From a checkpoint of a small mixture-of-experts model trained on Wikipedia.
Size: 8 layers, width 320, vocabulary 16384, 143M parameters.
Experts: 160 experts in each of 8 layers, 96 SwiGLU neurons an expert, 4 picks a token, a softmax router.
Training: a variant of Adam for the experts, 878M tokens, 6695 steps.
Below are experts of layer 4 (counted from 0) of a mixture-of-experts language model. Rows are named router (the router's row for the expert), gate (a neuron's input weights, with its number), up (a neuron's input weights, with its number) and show model dimensions 200-239. Each number is 500 + 25 x the weight over its row's rms, rounded and kept within 0 to 999. Numbers have three digits each.
After each expert's rows: a language model's description of what the expert responds to. This comes from a sample of Wikipedia text that the model never trained on.

# expert 29
router:504524465531532494481508500543505506504455502517519515484516484521559417503512496517485507467521503523475529464475488513
gate0:544519499496483471491482450469504494507479547521537521504524495496478463507529502494485469508517501511507504515521537518
up0:479498511516511523499509582518492499497499484506484469498453511501498510494524532506485540534504491490472468474478475498
gate1:533548492492479492506544528520523492520527492429483466477524464516492498508516542471520533487489500552494521497500476515
up1:503526478496482527497558473507530501502520481456488477480516456536487509485510509461559501514475497529513485473501495469
gate2:509506534494490541492496462527548511484452457498500470511523493529512495497489473512504505507476496490547513487504489462
up2:500501520525538517478486528516501492514476460496506523493476498522518507483484474502523522550468484513514565537491474504
gate3:513493488483450508474512494497519552463526529500506529509522490475491451492505516488503528456491485479500486557499482533
up3:471500514489507495504481499500532494488493532520476459473509484491505512513532513534469556526512499520473494477540473529
gate4:502510507548538510525464526475540509502493528505505522487495504498453529484529549501501486483541535507476518488505470482
up4:516484510525513510531451551499505490481494505495482464470500487479530540540488473533526501475500511498509547516472455487
gate5:455485497521480486494484500512471506521467504530507466496495523517497550512496492464465514433541500471495488454518521513
up5:552543502507521468497498516479515498467519501480512500504506465490500455508520483559515489560468515520506525507470491488
What it handles: Last digit of a year after its three-digit prefix, as in 188-6 or 194-9, and day numbers after month names.

# expert 52
router:484495509550483546517536490508522500472525502505519516494479492536501508505529491512509545553471548496518527492493482472
gate0:475466469488481531505502480527492512485527517496540518494498523492472506506517491491493496486468480478520511489499519483
up0:506460509483512477531529517474493464493533487471493477483496530476524504487469509495496492517467515519509507478447479467
gate1:496463522505502489518493459498511499485478453465493497547524510496466467502475505516501504548500517500527517488501501464
up1:506469451498462514508485452507475479464481504469518513551469487510505496486499534522503500490519486476463493482518487447
gate2:518518440524458481522526521473506498487494529514515518485488489511503479578491533522524520535512491521497519479512502524
up2:449508488514451508526523522457548515502517548483513496473498505538533504518482504536479514510500513489512498480499507509
gate3:458480491544511473500510553490465481513492488519461464503488511511528500519476478524507502520503500474477490529510523541
up3:469468508503516512490464508502515532491521471481450511497499462489479479465459536513534488498533540481506517486548512489
gate4:500540530425497511521516544489478507475504504536492529503481473502473480487513521482506509459488538484513475511517496478
up4:506489495463493551497494469542498515495480478499512534543473537496533505492517465493559495536484534444519481531511484505
gate5:540489468473558484524517463457472502455539501467517493534528479525538511527509536506477463456506513492525504497506473512
up5:480524473504502542525478454477484481451572514504527523500515450559557507540509503530503504490524521486535503509491488485
What it handles: Commas, and, or separating items in lists, often after a plural noun or closing parenthesis, plus endings of Slavic place names like -che.

# expert 42
router:534464503513488526487486524523518478475518498485512505450459509484480525518458467536500512509499507434486555532476492512
gate0:501515488513523516452462513495534487500481496458491476457536497514499471516511516501525464460475490468527477485498517487
up0:499512514499492501473488502546495516492496494476466441473523497567474517497490496511485466454517479470520514506499528493
gate1:501511493555452472534527487491509452502510499494460510462497517501540508508465501495498511506495490484493519519495464503
up1:524503486503543547490447555541472498497511459498490516503520509466477466537495484511503562515497464503504493502546524498
gate2:560507502458487487487498503532495520485489452497484480528550519510515503498498515537518484495448473542524461516528523507
up2:472531473551520531548504514521527536506502541496463522496489475504475483507505524449496503515536494458487497536491444499
gate3:466497495475489483520502515476483506476523528488464500482493509509524501481516521513537469462465511483521476473536549504
up3:509520529482503518444511507524471506514464496507502524539501451533481510491479510527470503526501514552498493473468475474
gate4:448520476558518527488500505498512494527466482460550460482502487514508500535480541520492519497464530538486515487437475512
up4:414493494505479533496483462491488493527486512481517468470482497447487516474487521484497544497488512527474514537457465502
gate5:536478504529495483523497537478530501508508459489468486464505470503499511525487559477493484487513490510493509466456487502
up5:468519503469522496450482473546475513525481480472588506496521501494480506489526446501506487484520513477522487532525565516
What it handles: Capital letters beginning words or names, often after a hyphen, bracket, or heading mark, such as Farmer–Labor, (Mureș), ===Eerste.

# expert 6
router:490519535523469520490502499472547456519516492488504497486493498433513493523497459473544479487511486486511531508533516522
gate0:502542473530497480487455488511471500495493478486509515560493529504500535531531493488493470458517510456497506492456522475
up0:525542510543503506474501465483526507504535505490518484493466535443503529534503478489489478496490533468515523496505514479
gate1:516506493515519519500538456506506534441491491531524523493481527522491500515482524531506516547472540528484530483496464509
up1:508503509510487501522494449526510508529502523512528513525513498514474508485555521467524506511514464540469523517505480513
gate2:485528502511497509520539489517516489499505483527526513485504513515432492548535530512488471514521506461462502519469526492
up2:558474502517485510523512498508523514477526510493499492427511518495459493522496519527468537500515488453505525499488522513
gate3:527496469527497479481512555494480500450491485540499490487488484533458463491517489507548540450515505516502518443513494451
up3:475477480531488502527558480493482470477510536465520475473518496492497499488508482504467459502464550540490527544477472479
gate4:520467528508502553523488488529513520526516525504473511496471487507509456504492537493550514548491460531475524497475495534
up4:512492503516528529470511529507491484512499522498510463500501514481539497501455469480504474447485540480498532496465515514
gate5:504520528493521529532511587521449482461501482478492511504497552505493465496480501522500478452488507513473510508479512513
up5:541468491499520493534465499534533526495458481531501497469501490512510461483517501500475511514468519524498508500489505523
What it handles: The word "of" after nouns, and month names in dates, as in "as of the 2020 census", "On February 22", "16 August 1972".

# expert 27
router:473502514506493472493508453502503513487510497534529478471512501522470491530435484487486519487538504508508474514488492510
gate0:524500495466486486512525522551435499481526493506506469480550459515462488464516465484523508539487467506499467513489454517
up0:537492476511472521519529496497475521489487458509523516506529461535469468543472502481481486488538498478483525486509477535
gate1:502498526501497469495507530519510507502503490496467460483514528512523494570486502532489526521461505488495522512510534512
up1:512522491491471519503494481516510463484470524527477466520514523505492471492485487511513471473461539485492558533520524560
gate2:470544510511504486486503502492513513527475550544509492541539468538520482543459496468503524509521497468468505530459533490
up2:479479472514498527487495485457485527511508498518492465546495458509499499535435508542492527551490476468495516516476507520
gate3:481459479560469463524468508495535486496482472503454527494515515461514501503525513527521463522505486501505482498522521500
up3:481508542526499481509486509518504470473494512490471478499514471509471506500498555556507467505520512519524472521502536506
gate4:504551508489491463482534519521478532501508491481471476537483524481547501472522498445494529506499528500539517520498499531
up4:532497469503477516472538447519470525555475504520504502492498494468487525491491494476507483490516515518478525487469504504
gate5:475526473490481497535476493492507473494516475547480507495508527454505536502533472483481498507527485502512531490502499539
up5:522553526474526493508526504527537511470498528498541526519492468456525520507451513474516513517511509501478523476443465464
What it handles: Capitalized modifiers starting multiword names, especially Second and First in Second World War or First Minister, plus Central, General, Civil, Mid.

# expert 56
router:469509501497517514524491484483489521506507557512496493493487511524536551482509500477495474530494513490512487475459496512
gate0:503526476486539480539477482452515488492472490498520524533535550473487492495499550572535514475512535502495502508499494510
up0:478517493463545501528483518475513470507483516499516518523502562485516489502511565527552509468532533524470505519480508528
gate1:538486504518521512525507517514541508553507500447503470527495541531541497527536494494495493526518539478509491492466496502
up1:479508499481501471485532503514520464481504543551484537419461486504463470481501497507535490514521477513508479526497483523
gate2:517507514458457475472470530471504466487524494570479504510485439488541499504434498510536502456483507516571480482524505489
up2:464543515488462529450483525486438511490507507516470486507461495517537519469484509516443487515455487482508473473463502502
gate3:496537467531508542494508499489505511485531497454516546510548488502514509520544474521479492502539484522461449465522514489
up3:474515489464519478501496497484459525432529491469529510457567534479521491536505538499516469527444529458535495524489481526
gate4:466458507501527452506471514500486506486483535463525485470489534521478503537506485491478536495535462522485483508529501544
up4:506485511509471485531471500500445536490523541516496483520499486481487511538528488481538549497527503493562524481522527528
gate5:467518499506479568484459491516529548504502528513450511496549471554483506503493515491513483510492469449521491520504483462
up5:487489495455504528492465500509502462514511505512446433542588464509504490497459495557518469524496540470502477520514530492
What it handles: First pieces of words split into subword tokens, like Gr, Pe, br, Wh, Curt, plus nouns such as design, tax, medical.

# expert 53
router:491498507489452505458505515459515464503531518490427484477490532467453509494533533495501485499461494483533467483498459531
gate0:483503451526527491559460509495464543513462483516488539514493481494486447536500465509532490519540503514465461490483498493
up0:488479507495520494506483464476524487498451590506476493450507494495513496514547461557496484473534465521474451489490485505
gate1:535468506466521498467542508464500529489489512489478478488446492478476507478485521497511462498498470499494501541511460509
up1:490516459489528475492494540518527529492472506508461475545473542517457478516526478497482480461453489511500538536487564504
gate2:543488522476512478476532514489523482501489464522492472450505523567520519456496546489519490543501543542456516529460497516
up2:496521509535500516506490473498482503491491502478523524530523489461505478509480469495456486433521447457513482458512467505
gate3:481508461499522473505483433524536482502477530505502517478482507470516514536528502476509494531496526531524487498556473490
up3:522449533517522514503524515463491523507489457474518480506492482497513477429475521512474520495507525449463476496479493511
gate4:485523534488532459501521523479477459518504505525462520480475517507473556512509503506531513538484485517506501512526516483
up4:485448530499518506495476508487477466532527455521446512479512484523452480495471482478519449470499491466505509515504464531
gate5:494483465471520467534492505460559489505506523492531509478489496503521546474510514502463476542500511522536517527509477520
up5:483470539518524485534552499492523509532509499553523498476476521470511538473508511509464491507528462481512497489485504548
What it handles: Event and media nouns in award and entertainment text, such as Festival, Nominated, performance, episode, Billboard, Recording Industry.

# expert 2
router:531533526513501492473479544451498486486518458527479521472445530524507483481494493505499479512497522461477515496493502504
gate0:470495465472457525504483526524513541524489506508494505526482480501521536496511490501533531488468508483513534498520504512
up0:508501482495503482503446511460509532531511509514474540494466504482482522479527485520510496503508494497484543520527485487
gate1:467498485480510493519516504484511543494560499524475528494506516498502438489514517484490535480488493523547426498514559446
up1:495499494482486497502493488525503548534539495514505444505558475483550493522492492499484537510504501505535442494523523479
gate2:473482482511442498531541432491504499503515513507519511523511450515493518485485524507516519505556507495462460540451512500
up2:465535545527520518507483505507496445496503470510503537479498486530538467478454413504480490545528465498484543503484517526
gate3:531510486510508473485507487529468506511503487521500505477549502456502473455440480507490465511476466462489486508481447493
up3:475523535495538504578556488456488480479523507551488539485510489501522520491484503499529462519547471511479501524474503509
gate4:468542487516550503466469494491499525484476481512523493489522520523474511515452480510476481500460508499498515476545484494
up4:479480507467483506548540542462498539540476492515494474461459512467545518492501515512517507491519484507499503525531481526
gate5:516517516514484454499477434491518494489485513429470500481528492488498542488513487502547502522462467482516482473513515487
up5:507526504510528543507471522486459492499507491518514559518479486538525481579490483494493485501475519522473493502481485503
What it handles: Mostly the preposition in after a verb or noun, plus place-name starts like Cape, Fort, Bar, Court, near.

# expert 36
router:469525494475518515521441498511483489530535434496498477516497496498511539496477471530450484522468504518477480474505524520
gate0:521505526479479522508474499530528500502478480502493493555564498504514503505479477473550498449514536497510478503464502475
up0:541498548524543504510512481478481507517503512502518484474479508472486487523484536546478552532509499459518479481504527475
gate1:466515485517502513455461503474494480485496490509469486514496478495526530480524448519487474513531508514460513507472490515
up1:524499500541514521522485498481513525518501479521508535507500499523509526531487505491512480483521462519487477490458476531
gate2:490467441515471520454514523526527519472471476555518501472452496546512505470542497503525485488555502494490479478567496501
up2:498477504508507557531500507520516454522529484504495532476473502487496533502494462459477533546495494495512520509550512508
gate3:473485504505488501507438522521515471539506492474476456539455504521512495546491481527528534532484529501521492508476482446
up3:472536515482470541517481479543532507538529503505483476517493498502473512541508483502493536544504565496535472503489451473
gate4:505508490550444491460509534498499486500520481503497479479445485462477501466450501504526518464558486505516515553464481490
up4:483521530472461509526457490503562503503491475448487523543533540477521497536532510528483499459451452482511523510536493486
gate5:508511458455471497490504515508458496478522456481479495522501499470530497457508470525521513464496511538470522484449488474
up5:496518503475496526499530494507476481534505510532504508567515466506499518481492495500464500446546512514497512500513540481
What it handles: Ordinal endings after digits or number words (6th, 1st, seventeenth), unit abbreviations like sq, m, kg, and the words high, low.

# expert 17
router:483498531535524486520499527503464489523473467509457477496531505484494503504515515466482530506553460525506465525456526524
gate0:539499526524548492504486521481501511491482502516533530499490491481498522488508502501471536453493532510516493508493534502
up0:498444477474512485502509477502512454451514544501476506434536462517483473500550522494549497521498477472486513478521527526
gate1:464491527470491532505512517464534503514502502532501492458505527503514517481520483518463529475523503532487490507509527501
up1:527509532425517490481487517490477503497471509490509485475448516560510492457540505498451472459507437541481523517536505411
gate2:531462492508471476497500507526495493485459472537511524485492534500511514457492463493490461513496510501486471530510521527
up2:471469485510473492489498526523488470448528505492528542482509495497488520473511467553511517510468480492529505515485509544
gate3:482472470434479513468548494514511492497509545481512467508510461508462477490488537543514495494478495471506476461505480502
up3:463463494458483505521537496520491513515540521515502438515509481496463503489534521551517526500473510485502463499462507541
gate4:510490541425484497497485513504450466498486523517486498477516502509459518500492454455567531506534528465547496453451487490
up4:490491494487476468477429509475503472478501520527476524441548500496491526493492508492509502537525510509510480487512528467
gate5:518521518510536484496527496504499497507485477493543544472496468505484512458520497491530559518510507488456497541493501510
up5:505506527521565513471484520516463496504525523468497487500510463429477480481487528533488523506453456513490477541531477534
What it handles: Sports team and city name parts, often in results tables, such as Diego after San, Broncos, Rangers, Houston, plus scores and table digits.

# expert 7
router:510524496522528532482487546477490478466520500513476533471491513478521522495506496498491511470544514468503507442506482515
gate0:496546576456483518526543501531469502480508483460485441525530482477486500525474470525490535509500502469512481479494471507
up0:483513523519510508502449498516499541526487520496516484533519467526551490495485516531502510516496507538491465476506500473
gate1:523427484469508496515478495492489476449445484458508517442489482487508489502499473539510460466452487499506526498539488454
up1:511481520482504500485499494541529459476505462496502526482491524537530497494556543557517479473483474507434510515484525536
gate2:509495518534520491507527516497521509500543479526487472487535520524500500510460500508493514483509506481484526496485493545
up2:508504494524450501480487523515486487549520521512523545536520489567514504515545543522542502491540532479468480494515458494
gate3:536484515444524513510485488483499506455561473519474493485482445479463502482486518477522473539511468520478536555529460511
up3:520530559487524509482486506482503464466515469479497478468466485458453513473514512462470494512478498536498519550544463503
gate4:523474447474526488539458489514517502495491488490486525486470477532512489533509486538487540517477519566493528546481505506
up4:510476454470467511503493490534543475496492478505491499528476525494510563498521472506492497496497502550525483507489557518
gate5:475500488482531493536520505482464476480517518511512482528489488464520515481507542507519504502519470481500498502524534497
up5:532508507451525527506497518498508566517489469516526495560496495536554475443500502472460488480527487519524440503527519516
What it handles: Second words or final pieces of multiword proper names, mostly places, such as Street, Road, Park, Avenue, Island, City, plus title words like Super.

# expert 5
router:482511482492522523525511480499457508475522514502524464448529456480454530455478452538487477479500503522531529484484497535
gate0:475481527487478459515486487513469511485542545451514454516519459473509507542486488460524474506503520494493528456470469537
up0:535512518529508484513497498531494484522499515534524466494503476514501493500486484552425509486502542487515479485528501490
gate1:531521527468490516546513489499489534509466505488487525511508481505455517520500486475504491491493467518506505470527535468
up1:480482468488527498509499490514485527499501486494496485484539504507471519525513491528505479468468530457533501526485502467
gate2:505542510474449473472499489539494514513500481486517454564453481532541467522477489517500485548487506466491494519520548536
up2:513474488526508490521532503489531484491487516519533534483491503481457519505541529489555547455523499479493519501473487512
gate3:490490485496527503486506490521492443513502508510493473527526470508439487507534498501499485453482540449502531508514483545
up3:476519492511479480500497464504521506529514511483491441496518484503490536468499495497541461433521526478497525505502503514
gate4:504471527491519453475465495503503494460497471528512493489464516485498494540484478473531476517509467523467535551510483484
up4:492540500540486495454529497545483526517493497523494539495459520488476497535495517453465516494519517505520550512483459519
gate5:522495513478506545466494489485538507498528488439520477479520501492534496505457507524485492516486465486488480474528521488
up5:512492520478488537499512457490532493457540510462540458524496467500505487503462463491485479488534482482493488490481520504
What it handles: Inner word pieces of technical or Latinate words, often taxonomic genus names, such as Heterod-ont-us, Cert-ific-ates, opt-ics.

# expert 45
router:482503496486516527476470489441461524509461519487509508487527525523461499529465519507489519519525467535479455527465490531
gate0:453516532503460504527496472494468474472524535442487472486512505537497515521493478484484507499498504464529503521506512495
up0:525489448497550480482467520508482522496505498566521527499514470487521516459514514495512472507487467522492479500508509510
gate1:488525497500526495488505473515484464499460516503518490476529506463465503518498512521457510470553462477502496500498490490
up1:499530500513469462510474501512552477496539467471507488473489505506468503514506442511520519522524480462507534519484494446
gate2:493547514454507520492468518496511488486498508513451453470538488493488533514496501538494518494455499494522518490454512495
up2:491477466547488474520501522521495458492506505511523583524508509536484501491486468457499504533578516499498487482556534509
gate3:527471483508519482466513514512507499527497448510505451481521498537498541464465493499541528479511510532519495473475497527
up3:505506521470477517538470460475518514499503514481477507538479511491478474531528505521478432530479500506491533487529505489
gate4:537534461472493494480480478517505479530503526506476496533527477459489490488491532511479505541460533542479496481473521512
up4:489502551491506489506498505455490520484465512473478529450486514528498527540524487538492499471534475470489520523517492486
gate5:508496469493491526503503465541509527454477505480456510536493470490482503485478484524525535488546511505519511474487505519
up5:499505502433494514499501510504495528469525475459529454521482470481489538501497518535515517507518530521512528452477501516
What it handles: Head nouns and plural endings naming organizations or groups of people, such as Party, Republican, Army, Liberal Democrats, share-holders, councill-ors.

# expert 30
router:496471470503524532472480476490486479454505497482499523473536519537415508478465504529495517515510504473496481513478498514
gate0:562478476546462519445472485551513457513539570532471510458487495536528525488483512497548505479503489501443482468485503470
up0:534473461517505536476465478501514451499549550513461494480505560520532536504495526501560515515513514538440491497477470501
gate1:495496484487532507523524518484508489482535525503484477522529482495487494531520533535468513480501507504497532477480513536
up1:503488493468498497555518534481481470475502511465473432515507486522487498542477538525504526505458530515515568478480517553
gate2:481514490492527524542548481517490460503481488472507516491513532525503480500509484446475520459544515517519515475505520506
up2:470513458518577512503540467480533509503465500460548513489510538542490483530541484486438509477522519494486449479470468535
gate3:484540494492491507494559495509491439534497488454532538561528517518500527510529487492489450474513529513504450442535497551
up3:556489503524507490483417479481495529501502504528477464494480536486491479496476518513512554519493491502490529569443466472
gate4:539516500496478504496530487494496501500490444484499470502427462484521471511515513523484523501518490557547514505521481499
up4:513477467509511517500520502499508505482521480481527462485466514510521535540516559509484535523518503562483508509448452521
gate5:501526475520503516494446478490517473499522521450499539491526497480479522509553518481476543455467506482501512470499500503
up5:498524476470512485477496506489503522476502517502530504485485494471506475494501485534497505507532518509510474506499447546
What it handles: Job or role nouns for people, often after "a" or a nationality, such as politician, president, coach, bishop, pianist.

# expert 23
router:490514500513500521554498488494526494499520508453468483491463493511568492530475505496484512499492523500485468492560550473
gate0:474502524517534504468516494550481450531510523501438495488502503453519489486524550490511481491517511508542489541525484462
up0:541476517469457546501479507494510506469469488507551493535526492591494527517546500475507536491476497444510526430465489503
gate1:498497506462492510485518528477468479481475497478490489516492460471486520471525472534507517487499545474498483509537483460
up1:493490520495474529491453519534549507528474500516461455464488506487532521491501513523553505504467532514480499434512490479
gate2:491504490541490517493472489479514478458512550528459498481537521468496485527527516485463500491532505495469480511538459502
up2:515487464490542515529483481512503553462474479480531497497432492505462535507483508561510484511480508481516518505518497492
gate3:518524511458496482523471515513467492479492505470459485489474488515497528499497443540497527570472529525538531514487471499
up3:494469509509479469485508521498531535498486491536481495472468492492487442547452528534467486456547493500494501459501495497
gate4:455545558508526485487484493458513480524511527521474507545467513517566502493500520470546556507490506512471522502543479438
up4:519479446504497506486510518525503552477476470469485497502517466509490491534547476492492513529473507475539482472534480492
gate5:481489478434537491546462468515487500562495495508513538539494488466498494525505502466554566496504539484565490506511492467
up5:512530542455511465508498562528503518504491545476484465503500504518509476479444481475512514518525498483434484500468502512
What it handles: Short word-initial pieces like d, m, ins, cons starting split words, plus line-ending punctuation, ellipses, indentation and contractions like didn't.

# expert 22
router:506525500501491469489488485535532465542505477487507461473489489458490526494522470455492509559484474505521534519537521494
gate0:530482509489506508496540479501476519499484491479495497482522564473524497509477482517487466490458479496504469517502503526
up0:497517490523507471506492506493496485485528548512515503485479448516512481535525526487506480489526459474518542489493474473
gate1:500484521480518527520538471532483503502487484549528491491503443531473496533527505477493485478511515439479454500504487507
up1:486479485477542567479497485510501471505492524510515518521505477498504436461547484479497492494506489462430413506495475496
gate2:524459473525466484525512497464485502474495529507454498504487522516555472504489515510537518472524500478540524481516493501
up2:508508485561467480541502484508482478495521493502512502473519496479530510509500511503517512521480514505543530477543507471
gate3:501545578465506531482538509510517481498488473537555511470529489481474511488485510475539518506497508532484517489474475464
up3:509471515503494482498541463512497504513478479511483532479490503496514520533505468555457499481499521519480521480535485464
gate4:493483533469488483534516474489495533479477507468453471466507498504473503497499514484489502489504484486466484526470502535
up4:516513481516537511468487512499507519500529494497535547559486477516553497490543497502546499499544479511486491490513485493
gate5:495509539488509496511495529510488503525508472482468475504497499467488495495494498490493532493508533497540486534538531531
up5:559494480508490489521498526493495513508521492507460479477511478525522504439499488523503488505512475512481462537479524515
What it handles: Determiners before nouns, especially these, this, other, various, different, respective, plus the after verbs or prepositions in expository prose.

# expert 55
router:479537527512513502501498473504500535527482468519500484528495524545550477534546500477527533527527510507468455504476529491
gate0:500535504516487474488530517557482491460525497493542502496504475519492484498526436475472518434497512519482535552473457514
up0:497438447482537511493506481469514503496535536536496525476484508495508503474486538524492510506528490561526551475484483457
gate1:477463500508499498482503542504459489524461537577522487507473490529496503513478504556500500515513511538537497476523486483
up1:515504477488485468529506501477539484477475511508483540528526492471482477529513501472484508446462533429505495517490478516
gate2:501476521488528533472485476507486518502505516479493465512491481523487499518484451457527501527465518494549490515501502503
up2:560499480494457524481483463488543522466501495511472484481526506492505469504500475495556471498448465475478501484498495480
gate3:505505493505495450533534463506506493515545502450534536486494500529526530484498505485445486498531500486499475532483486470
up3:482519504502496521497526451472514501501521496444526508496494539536538498493548496438463537518523505460475505497487509486
gate4:524478531535514530454495505505477502501512515479465498525520512498542504532478513514503470470531469486458542497507462491
up4:479489527485519498530506455517489515518527457459527507506511501480531518509514524480472472505505489514467469539451497485
gate5:503472467498491512500499497510536535491485507452559479483521488515501511475510443486489490473488535505524506553477481476
up5:489517528516522495489455465523505506477543500561451507520482511528441516456473528494479486511471493528531466525522546494
What it handles: Single- or two-digit numbers in tables, statistics and dates, like 2nd, 16, 4.8, and middle pieces of place names such as Sh-rop-shire.

# expert 1
router:495463512483477490511505466503556481510520534454505485505470515484518495458484508457454502505487515536485527509475409491
gate0:437473465460512499477512501542490464510504453455487497436565513482469500513516495506496496513522487533479500474499498492
up0:540511514509486514525466476509495522471485569549519516592483494517490488441507500532480471475490513472533505539507506489
gate1:452521491494486521523533460541502525510516490531527490495504497536487490475495478484481506504454577502474492506474541466
up1:472484504474521505463562444543517526495516485524540480473525494479482514465515498477484480502498521505502501474478536470
gate2:484508500474547535488542550515490491489503542482497555509507479490484482460481531481528492483544520509485512499520498498
up2:506486498456489504526534544534509441499509567484505520473515474501504439465541523512481504477513513509489515515527500507
gate3:533583467528475513484468520514483488522475465530471505481539475561505477546523493516517513495506496460483466478519524506
up3:567503513499473502492517482512530471457532536469498474494502517521503490505477517528463504536491502491493493500451444488
gate4:451470499516487506502493504494492483509515515498504503476484471492486482496509528528503486509480466525470503434519514487
up4:538498505491509513479502441512522516504474473529488453528526537501517531519482493480480507502493512464502499529475472519
gate5:465492464505527522501498429524509464502498481492500492485495519488470499507503480538499482443514519516509466495529510475
up5:505515519481463474495501541505497501503502500489511503497497500508532475503515486468502481510460492504513515521462513493
What it handles: Full stops closing a sentence, often after quotes or brackets, and opening parentheses before a gloss or date, e.g. "tackle.", "(certified", ")."

# expert 15
router:498528529506524500529484494471507495484515525498498533401507495504516498522516509507504512507498517477446519498493476513
gate0:491506529528487498501504549543495489486460519453492465482512490522485534495470478500493478517526454526467516560450477490
up0:486491521468511505476516543548499472505489542450499469493524473516486553492521496528524487498528464521489489568480480480
gate1:517498496493482493455499525519475497539467476445518477508513478467503515481516512570529498525492527458524493528519514523
up1:520480482541467519480530499508514496509467480488485474521472486521528542494543523507506540471503495491486439507525505502
gate2:529472494507499487497491512500511522504529540484505501490459483514489474506439512494512514465515514486525490470447484524
up2:513515547517498514499496511473468502512487499479457484462550450483503487512498473509483521512436491525474507513501455498
gate3:483485474531444462505516476494551528489484493517473520509468529484487495494499532518516536520556569489457516504504450515
up3:506521475467462508536479498498507523525539477537482521497527509524521523530538557548561523539507521481519509511466515511
gate4:501489446470544519537447490480522527484501525516480505480481534530497489490518491518530459531464519486499484503523489528
up4:516484477497491501506495522524529514482458481497495487531532492467466561509511476534534526470468490489504490529491471499
gate5:441496481524497532508471467518496481500470521561540530517465490532529503476499495445515570500531486485497484504570509515
up5:516475547498506502528512522474493456480510475475501488475544507502502460481505463511474525496455553524513517540499500502
What it handles: First pieces of words split into several tokens, such as l(iab), ex, ad, comp, rel, r(ational), plus in and not, in ordinary prose.

# expert 38
router:491492510501468493486506561495500504472520519529472492484532497515494495522506480525490489542516499497468483542520504519
gate0:473452535494506530565556513482481504484567478472494509478502500456544547508482483474497444480522443474477520529507480533
up0:504478517520476506490500483482510498531530445482476520485475485556500494511483493543466493494494503518509492504487491463
gate1:500420469492524522481527516461485516545481519502476474503467505469518545508495529496499537492494498496443493516509496505
up1:467556503489524466466474510524507510474496478514497517491532483505480463509435468506505530525494497481526498548477492469
gate2:502499515508504518464520490492512496498467494526466521473500551521510521448504482451499471491486471531498510483549470478
up2:459536480491526508506537496536499502528514499505465474541455512503495524503449516493494516499559507511488513508476513480
gate3:508486473513507491522472501506461483514515493517505458528493568512499524472506500468495535501514507533496523487491494470
up3:479462533474500508458492472461480485512493497525468511538505494497503510521481533533516475464516546512501515514467505462
gate4:459479533508562499525502531475538519504493530518470515504541468467495489474473507515516517492516484491539490478480471519
up4:526491481526511485448482506515445443520445502494497537493509497528506513505511449458511473501499536517456539490512471449
gate5:463490509491467527476477520546506490542462521518461523522487500496493501525502530505558525518470526477505540512535466506
up5:506519463488476465476512468471529493485507501499504491472472572486524520499515473509499504513489490566480515484562544470
What it handles: Words like music, art, national, and pieces ist, ad, plus the pipe between Apps and Goals in football career tables.

# expert 3
router:453521526498515527480513498542505442491466488471486526516554464534483499518534538469519498489490492454480506489535479498
gate0:492507517467461530505513475486495492484496505514470522526523477567479479515484535542476519456444534466545488494465548483
up0:507480472531469531476485526480480490519469489482506494451448480524493514518483488503535464466502523477495442517499477478
gate1:453503533478546504504475487488555521495510485527504514540478472524489530470467523529528512525466528534508521483475460477
up1:518496490473471536501499493523445489498507534499504458479526513466476461522473492505467485458505480435494468511493556549
gate2:499464480515500495453544477485508480487494521489485544478542521524483489480486472494494458527489483514476481480509473498
up2:463513495513485525461513496474497474482468543502492515491532513517465502517507463471510462557482475481467484529551465489
gate3:483527495491519450551534512498477474480475494515456528510487538511548470499518543520471513525527455511513530489502490488
up3:500535540470451526539521467527505505476492471486528498516503487526483495500540471561491526513527512507523476472471507509
gate4:491558490504505483528513521489501492474467455547519488497474467510522522523524534518497539521470460521490513499545479495
up4:500436506510465507460484484503515503520507559462485511503518521481493488488506461495495473477504540467483484504462513493
gate5:552470500552525523485504505514535491490502478471506475505484489516457529478475528504487489516497543498535465484517502487
up5:517482512513484540486505496516501494487516504465518486497492474473436545512508496507471509528458523483489475483519468490
What it handles: Space tokens and minus or plus signs just before a number, mostly in table cells, statistics and coordinates, such as | 53.05%, −1, +9.1.

# expert 4
router:492489468487512508487515509484535491469542431498555498495480480465493546464502525504495508541523516475476528500499479473
gate0:484484479499448491505469491486487529471505534459534470551484523503486498543531487505494540500515503542517503511505544486
up0:493524515509504510516500484436479491514491492476510528541520522484529517506504515518459454533541511501469490449499471474
gate1:492481510524518475536530502514505499504501507540508534526522510478515520470529542492507468494484453483483493502510543513
up1:498506489476475539489461503524443523516502505485501469486457491506484494542488479481495484490515546515470523491476422486
gate2:534538474527486512503493443491553536464496503458488485484493482491475535504495505465474505492509501519493545501484488541
up2:477478492479504499461521567512481426525483490543511504515520516504533465502496484509482501517450502483505448497522511491
gate3:535494489537464516513574537488469513533483519506516440530495447518497504565528500544505523509456548505559493463477499583
up3:457551513468487477520534469493468476530507487469498542485486475456506511468488526530536467457525473515491502479529487508
gate4:503498468444530497497494516557455495484530550510502445469473503487514532493503504478482494501494485488520503486487495504
up4:483508518514507497477497491513497503543489531499510493482453455476476513470566538489582504512528497540516522573528496466
gate5:505500531540536477474476447552516453483488479472512485495500509481509518524506531495458504475478490505493522465459509441
up5:494480547501516498503474499548505471495507480457522468499482540495520531520505544482468494481486537520490526504450494439
What it handles: Capital-letter abbreviations and codes inside parentheses, such as (FL), (FRA), (CAAS), plus decimal digits in climate-table values like 3.'1'.